Weights of a small mixture-of-experts language model, trained from scratch on English Wikipedia.
Size: width 192, vocabulary 32000, 27.4M parameters.
Experts: 64 experts in each of 9 layers, 64 GELU neurons an expert, 6 picks a token, a softmax router.
Below are experts of layer 2 (counted from 0) of a mixture-of-experts language model. Rows are named router (the router's row for the expert), down (a neuron's output weights, with its number) and show model dimensions 0-191. Each number is 500 + 50 x the weight over its row's rms, rounded and kept within 0 to 999. Numbers have three digits each.
After each expert's rows: "comes before" lists some tokens at least twice as common just after its tokens as in all text. This comes from a sample of Wikipedia text that the model never trained on. Tokens count by the router's weight.

# expert 15
router:442477556522503440497493552409592439489498491472476525511533429545471464580560566525442567545519495471509425496546551440557475444537414522578555560519467536512489504504489542533457487520569469524401512376493363510479542511479509512472539543484529456509492590471489538443607588581437497427420497374483427465454491475498542514528453517501531490574540420456451504483535488414518515463524416433419496463472510539456481437478535568501440409480556562475500406436496489508520520521401560577528573451501589469445576471447547448538515444591482486562477533544558506516456382487590424535
down0:473629547516550453469558418451531536472544533536563572561555528486557497524447512558479583453488458509478422532392586459589521517513632464522556508514474529508472544446511533547442511450552451557535585454445479607477493475453526521508508483552591488536473590484471547534445469556453536509479478502482523485398531488440478566513572472518550534459326539427603499507435520534438486529515526404465391521503490435571481409562561496526501453521585545444599523473419515475462477599466532494550524452479481469410469513473515437568399504514525501560461514463431439481464505520504481507
comes before: " |", " coach", " he", " his", " runs", " season"

# expert 42
router:461553525463445458519520507431511409496432486474486475632497474523488366595458479567539533573502485453594442551476421462444422411495465579524577546501490530551511472539494524487461505469506484500449457362465413501468547474466586469550470566493500405532457541452477540478499600589450400404517483508450462428476503480445588484521517526447486495457589464520486501507618498425556515463502477546406649536431506475537447473458495506503475435544475480453498508478479537470493492471478404522444483498458603450486560384427473448511521494526473566508528483548536586560557513483564476495
down0:525566584516479548439512598445513457477483449467434499509552537483452372499530548505518472469533529456509463501526455525574396436510554484456613548453523480543457439541562441487458490569486550455460504468426462527505464525512548498472468502471478440544500473526508470463544505573409466250491507538553426463524570543495488549495478543491478481531558475487643526490572411354464496493524480575449509519546570454466486475437512521572520516482439480474546524527505489511470510434522431490489478407523519447516548426443498447504473591476533644443568555536467471539467553499475446443
comes before: " |", ";", " 0", " 1", " 2", " 3"

# expert 19
router:496506551534420497433506521433565424515489439615452500536611472494446470529523481554440588632529471451546449464533470487536477434484512551599522520430520479555444478533544441482473496596542465587500471500434457566475513452518513457440548496565526497586513541465562527401497515572459459413447451469475471521443553531452548446521460557466508502531483459448451457478489493423571444412420384508431522594497480497465518513456615581516485404517420526470442524415574541471468492496480482552463602499493508455505562480477588404416503481590480525432556509532501529478491493561506443590
down0:451493464419496483528473493543458478536530497490467470454473543509463515595544418498590395500515447473493472447453545479560483457512470502442540454544466517511456549484612418463500449507466568411541419438454467435399608532583526550592497483537529499551574479590525491525562562486424462436471458477426476447538417523595560532516446482448539512497511571576461435531474505478522561465500437412510466515505521562469544574515456447469431529538484460504385437541534583603504564468545502470487503490389561415554583514398586459484458542464446485490504481474529537538538455370523510564
comes before: "|", "-", "\n", "==", "===", "The"

# expert 26
router:390475502579532480476464546433561458475504465479511482560509395498437435661513511612553521572549472469548459505480529453551457484475492539565520545498511513524482478553562465494447505507511526529472547433425431555491523443524525485537466570562498493521509556480499545496547539639430455442502499469467481387402517463482514475544486630498532498470458487483529508400551458489498422474478479400488504515447582437484396583435536500506475413458555475447500470408563555455533415461391458526466511457498574428487651433520480411497480499539540539481515404550548516481536498510555497533
down0:563389508545500547459528587503472428536487443513453502434566480501521472566530575462468439396566551530493489373537514528585500491496568507507451538455553454528501452489494598403480501591532515454473477545458613523567558509526521570440529537495466521480430500537499439471446508409406475488470528411501470533565591523443449523550429461473483536469562448451498464458424483504528454488521534589530534462505480466533531476458489546510486454528498527574540485516386445392448517524582473524487523432586385426504532538529564496504455448671542524490517417429505570528463473450475468584
comes before: " |", "\n", " The", " He", " In", ";"

# expert 3
router:486550474527529457502544545430494408473581539563473395484577448575422500462569444568473551469548506462529493457560502487557509452462417483511516534466484446536427604596545447489491514478590425496462493465483359450533572471509541545499535541568497508536426523462456498439495529665388494385518499481489475425475544427483505504491499566582462463479543422458417470521507501375555488489504442481510465559488453461475504498487488507532481458437510415576533450512531560519553530507443552556435604518512540487545468489497599461451435458568559523390510499529601472470544514531560465519
down0:528518383471507390416471467531503554488386449497567473478495525510532497429437468487572435500479530361453514499573549555498491556434515425454593561518542590512511497415534480441460593507479352507428514525515571474519425472551580527538541440384499462514537427538522507472500475465511578508517515508441452481413521442479526506526523467552569473551496579427447473546503532577513446505456490493430466499439502452441442569419449466541494451498463511476487537427547459425407475473509534496478502529485539480505392519610418454529395490574439530567490475404454515476509524536550522482
comes before: ":", " the", "-", " JPL", "*", "="

# expert 48
router:353545543564468540455539547475548387492563531536455424564517504623425478518532542547452511564525474412509486538539503523547469474498491495536571473477532523562448394518548494470469546536529461541469456481482479579413519477546539479389472534552535443555489573472495586520526570511464477428514433390485456500395485490501512472476431552467549475479506508471495438487596438493513544468441487489467566507464608455505458437431495507462476498444395499432477518514519496481479484429351492494497539420539662418547548475407528466404424427523542527501497557514539521444469498511523461530
down0:509483465495503496558538466554524534438421540526432435459391567608491557430491486475557479560496475414564647523466400543437447583555539419492516542490467496463512574549518486432545514465492487482505446634549516499501485459462525437478473445461517507448412513455434421453574522465490482564503582459498469438529568434385490514497465371525430445522348505448479572603484474600474446522531528499527489460489529564565438529522486470497486491461552500542550597464489497537510565532479535533506521464494530495543513504566555525505435599512577519489572486481458436512497571452522576436
comes before: " of", ".", ",", " in", " and", "s"

# expert 28
router:407514548551468502480479552480552444403485436494520485540540426498473407583508549595467554538535480413532428477580497467495465470498491523554524564500568485585496437531583507498477517520552501552457481331463388581462494485542573458459451596523532454536502517474536569506511515562475431421439486467447480447411540521472484499562549556460501488493493482498434516461574443446515488480482466468391543549477532438512461488425587541488462461514531425395515530396538515435503415447444545503433547356463606478565568418456470438536517481546576525512497502537469517471554524529546528537
down0:505563520454526530478493426542521488534544481453482455566443504514509380406494470454472489562557463529501510436562501475514532496378488424438537595537482532565485469469554468491512485551509492525485561532455517542430492420536444527472585438373477490454428618518378450524584506530536534648515519447493383483574529557480534510559461416496471538412495481500526472543482508570467505464564492428520545506508479426470437559481430582490517489462538411493466451420532537492491553623459523423518554441574408551539487503521443519565604543446524539446491439472566478452566509465511535524
comes before: " |", ";", "th", ")", " km", "/"

# expert 40
router:498627465488508452529483499470563477542442533477485483536517389600493440543522467482520485585575517424546455551458434503527481492485436568534563534444526477515536494543498388494501492479516450488402543444457397552516511461494547426464512533475490426547385476417422520438471503651486486361547519488466439393528528412373570387457526554576519464531547439487574436529554489460568436454502499580433532467492477458522482536515559496482485444535490486486493455432500459455450493478470516497477477478443551476485523456433516451430473437501523567497585531569584512486506582468561439506
down0:515448542527545411480428556515506548419536474489568482450588480522469531558479515500514496510429565502502392600547474509497543484501613551500580491520472432473590537446541478480502530614468445536470479478523529524519484474539533571578539588495507581447517521459464482370409504422536449550519517501560499564444526424486511442488566505533456451448574548514453534606557599561466558456448464416491400458516529532443327431503509472470531483516491504541414514543521601458467545429544417570458535514484464467541402575479489493451588466464549517447498463472478436493528497489483486562
comes before: "\n", " ", " 0", " 1", " 2", " 4"

# expert 31
router:434531532572451530458496540514557471459555461515523457509545421537490468580515577556464570552545442432554393503521523432567466464486494467539541511469522401588500400517589534492478476520546482556476549357433415549477534468551572475402433581546524467547499542442520570513485516552456427419490447453472444481442472493472442471520519589486545471524486505476452509467514458479509499498485478515446554590480585376544505499418536537487434448477475449377456513418560508414466464452407499512495522367518599465566544417465476441516496462533570545512518479563451487456557516556550489526
down0:377445520428457490482460387549556501459456457555561472396525486453610517512546513402529470554432444440522539503487504512515461523441509508448577492470450495492541428491571458505512497542448529522531479488565537554577443450519509477448540465523455583491464492575627518580559441431488494613520453570479479469472449447424490441546571511451440544531470507485498416466421588573483516503552496429469448581512451477497530530510470502507516508569595542491513600458513423487544571517544461542407520497479495560552565533596552567489506609547474376469540405463495558479475543527461539548
comes before: " |", "th", ")", " km", ";", " years"

# expert 4
router:470515491569502458463544517371487402492525564493508469615543489550533414552585482528549589472550445414563518532525476497495477474446481496562520575470522488537470499556521453461454562480486455577504493437428368482499520448525558474504470473600512470611479538506475560469505593616396446433514529445457507449393561468442547523478486576576518435524508417481519457472546513363505535475446503432462586544485483456442416497466578506567538448453514487489483464484604508504546507516431438518430529458553515460502548436511466436557514440571551586412527429522493537493478494514554478529
down0:432456569441383583471548506553481521403566551555509562498492528521448463479455490463395520452539484492521533506473540490528491514519531574502491452504509496556576529466577497549440468468501552446507501507505395498584447417533507490472460464512410547408443535504517480433506542448517580550443521485581444502487426397530606405590488544453530567501480604516628496414443531534502567460481585542510581519546561426424493531460520449536501493494493505624537519435567507477508586560506439484419563394457424532483518485534479504518447528485523410552478462434418437472529502550461533482
comes before: " the", " a", " be", " his", " their", " an"

# expert 6
router:517578583587533533496530605450517435481554538560525417536531464590477441516561488559508569450541538461569527479549426496523470471466443483494542541538562470591459544541519439506463528519573489560422506458483414474522550470525611515479558526598553502511433526490524494485511542633446434461483443490422482456471580433516505437498531582608579457516557454450438512537501460393529451447508433500499531610393463466454491478410555527434498435457484446508523422494569535494465519449478470551457579440558484499558513578466461468516505463562563552390503435497475499476470581494521454570
down0:513482554523558538438464462524558453533547508448460440455400516454550498549451523563601517555526564560536499419492438526510592487494401514505581573447453488468537586491586475445488496488445557462517475515506545481509439461496479571474441522457446537535525481487512481500509471500533556519456492550468537494479538560428558539472569461552413306475459374465543513576599465387440528562539557551404438469482515499587520479505492519451464500537471580460485509485392498466493483504489471453592432515431508392513477512500492511388622505406490524590512488470440580546527482505478508486
comes before: " the", ":", " a", " be", " his", " birth"

# expert 27
router:512620565529440573495508514532490494537524373575463450591522460565447520522496509474502558475546493462602483607515463476511493510474534400486482586455565428529496423517527489427415533571468495528550502481441505546469527454558459471530567574447487488561544530530505498493507505589482496410543476446487565399505502418480520453531458507519513530578517469490481472523469457407488455503440511543471570557441471502488489527462476521530446500489391477371450467473525527565445389465489514585505510501455545475544521323504556491468412422555492560431556556595555523491445494469634521498
down0:622467485447457483413461539569588527486511490529556538581468524517448559439480435506432526518498555457554457533440508453436524460470458451525537504476601451408512529483486503535538449499482481432574475549566466535568549493514487455414455464394492473455582449462521502497500539543500513426505572469504478584472400532532616556550492457407573540582525504508523522557621498493563483528526477455489523500496570658465547518438484479470447480586349457473494473523488486484483480551425524525478539550529526497494495571417544447421418469555425526515492496524524482523342518507576505451
comes before: "\n", "The", " a", "born", " =", "American"

# expert 16
router:459612549578429520455531567436544440482588489515543456554571380524470501551537478564425595508533489445515539541582512447480475496525458482536486550434514498524498534613531486492447545581614457587483567464476390450461501521506512507523527534582528499562464509558521566501452482595489448445428517509420462390460546417413493469481510530558521473564554414484481432447525474446563522439510466497448517609572484459503441522475541464544490473499520541481441531477515465561521404470512508499564541476437558457562553502507509476438538436497628649421547494538499506548538554516488493540
down0:563427580522503469563450549472420548519459636505453386569507500593471470491521487455475484544494491491459484504561508542453508440521490518494499512518564536503485503554498493553401495443607462499461486495439607538510575510419513552524486500491437471448465488426514422498412418443483468505491559505581498508519479459483497418488593529457450415426466529500511493507458499560463473450591477556519495559468509584512547360461571496465465437525483540496514448505469553457397535530534597494576559502567490525538557503532498548446577435543492519471645600468430458583525619458583525534
comes before: "\n", "-", " ", ")", " P", " /"

# expert 49
router:409516545552518557458557494437630398487539505582398465473527476560456440518580526539494547578552534380492435577509463527552490477528445483555506485448480574545433423529473552480492485483489456574449467476469477604416512501532547481358452528564484466527480626485536536547504590518487446387512451386538448483397450459481492503488445524440551516470478555474508499489523459444551510464416511500463600491463519510505462471463522518481504448393449508480456457471518512442471492469409534506476544461536625424569566500468543454464426480540540476494472541469469533397451510530471511576
down0:483536541470588535422547483513473556505415561536547501479465546463488438543544478551587587479486469494527522607542646492489478424465469504509494573450549413557416487473492387577464554507500432526413434532473553496555508441461441554473538425505560514536542558444485453421463539509464512583512472537352458555470530501494498612509469467557532495399585463496533530448589514509386501472568465506560432482509520522598491488421492505496440506499471472410496539411409514472519545544523487512450591538538502470516504477513519502548542478583435517512459483541472632471462525479456477405
comes before: " of", ".", ",", " in", " and", " to"

# expert 54
router:372566544594464537431593554512565428500541515517440434563494538641444507523535589504450511567525513398502486532513472488516494477515489489575565481468513468536451419516573480462485553536534497562478506498435469597422479502565488501356506493519585413544490564428551606514526596528454489455496448410501473464392517496487509490500447562488553490509489526464514443485576472481497491482452480487467538487461566492493426451451529551483446504473400515435443504501516450489483462416391460499471582454540652471518581514395537467487418412550561517476498536493536543458460495542506468504
down0:479451558473538512444503483487497477470517532486525568596497538508550481546443537564452556515533427469520473486454561580537541600536452576467441494348578553442499456476453461526515466500433456481423374580593478495535573555455494491513457538461482568506410453533455453543521462428503525521421521549501494468472396516520599470519471447517471490410511523460552504390552521538473555573564505438525480625578496564597484557551478462557530549562412509465517561529373534515477522541465486415513517483507535477553425410431509535491436579539505526571507491472532501490484471611523484432
comes before: " of", ",", ".", " in", " and", "s"

# expert 30
router:469561550576456512477509493459540434541525482546493471528554402544389487553473554533436548594500488508589473615510516461512486495526536467523578611473553432513493409496536498423427535562526449575476534493471525577387503464557517448498450557522553504603514582514472534533494548620491442380488470476495515386452514501449492397482486508474548538518488466481431460454493439489515438466418457489453557522480486468497417539459515556506461475468499514389442488449560534504498414445442506534406519509557569472530609367479536464413462462500497540469560501579553524453492529489581541537
down0:531609474433469569497522465491472536523516440489476597500441372580489506462477488479517505426474551524526488498489546469409448476548448578472385431517396526482452485443506500485491561511511568362496488483407478453478530541573520515504469397519535449507466451528510552444492486585446455502486582565582449546499557495587566435458560484545545462500438532479509451575453558432478591508405474525492555530560428496520545449487486527518475589556493524498526372487584504538474504516499600474503424498442503412476389507546589484626443542533561507520543484570542558505501531475488516439
comes before: "\n", " The", " He", " In", " It", " This"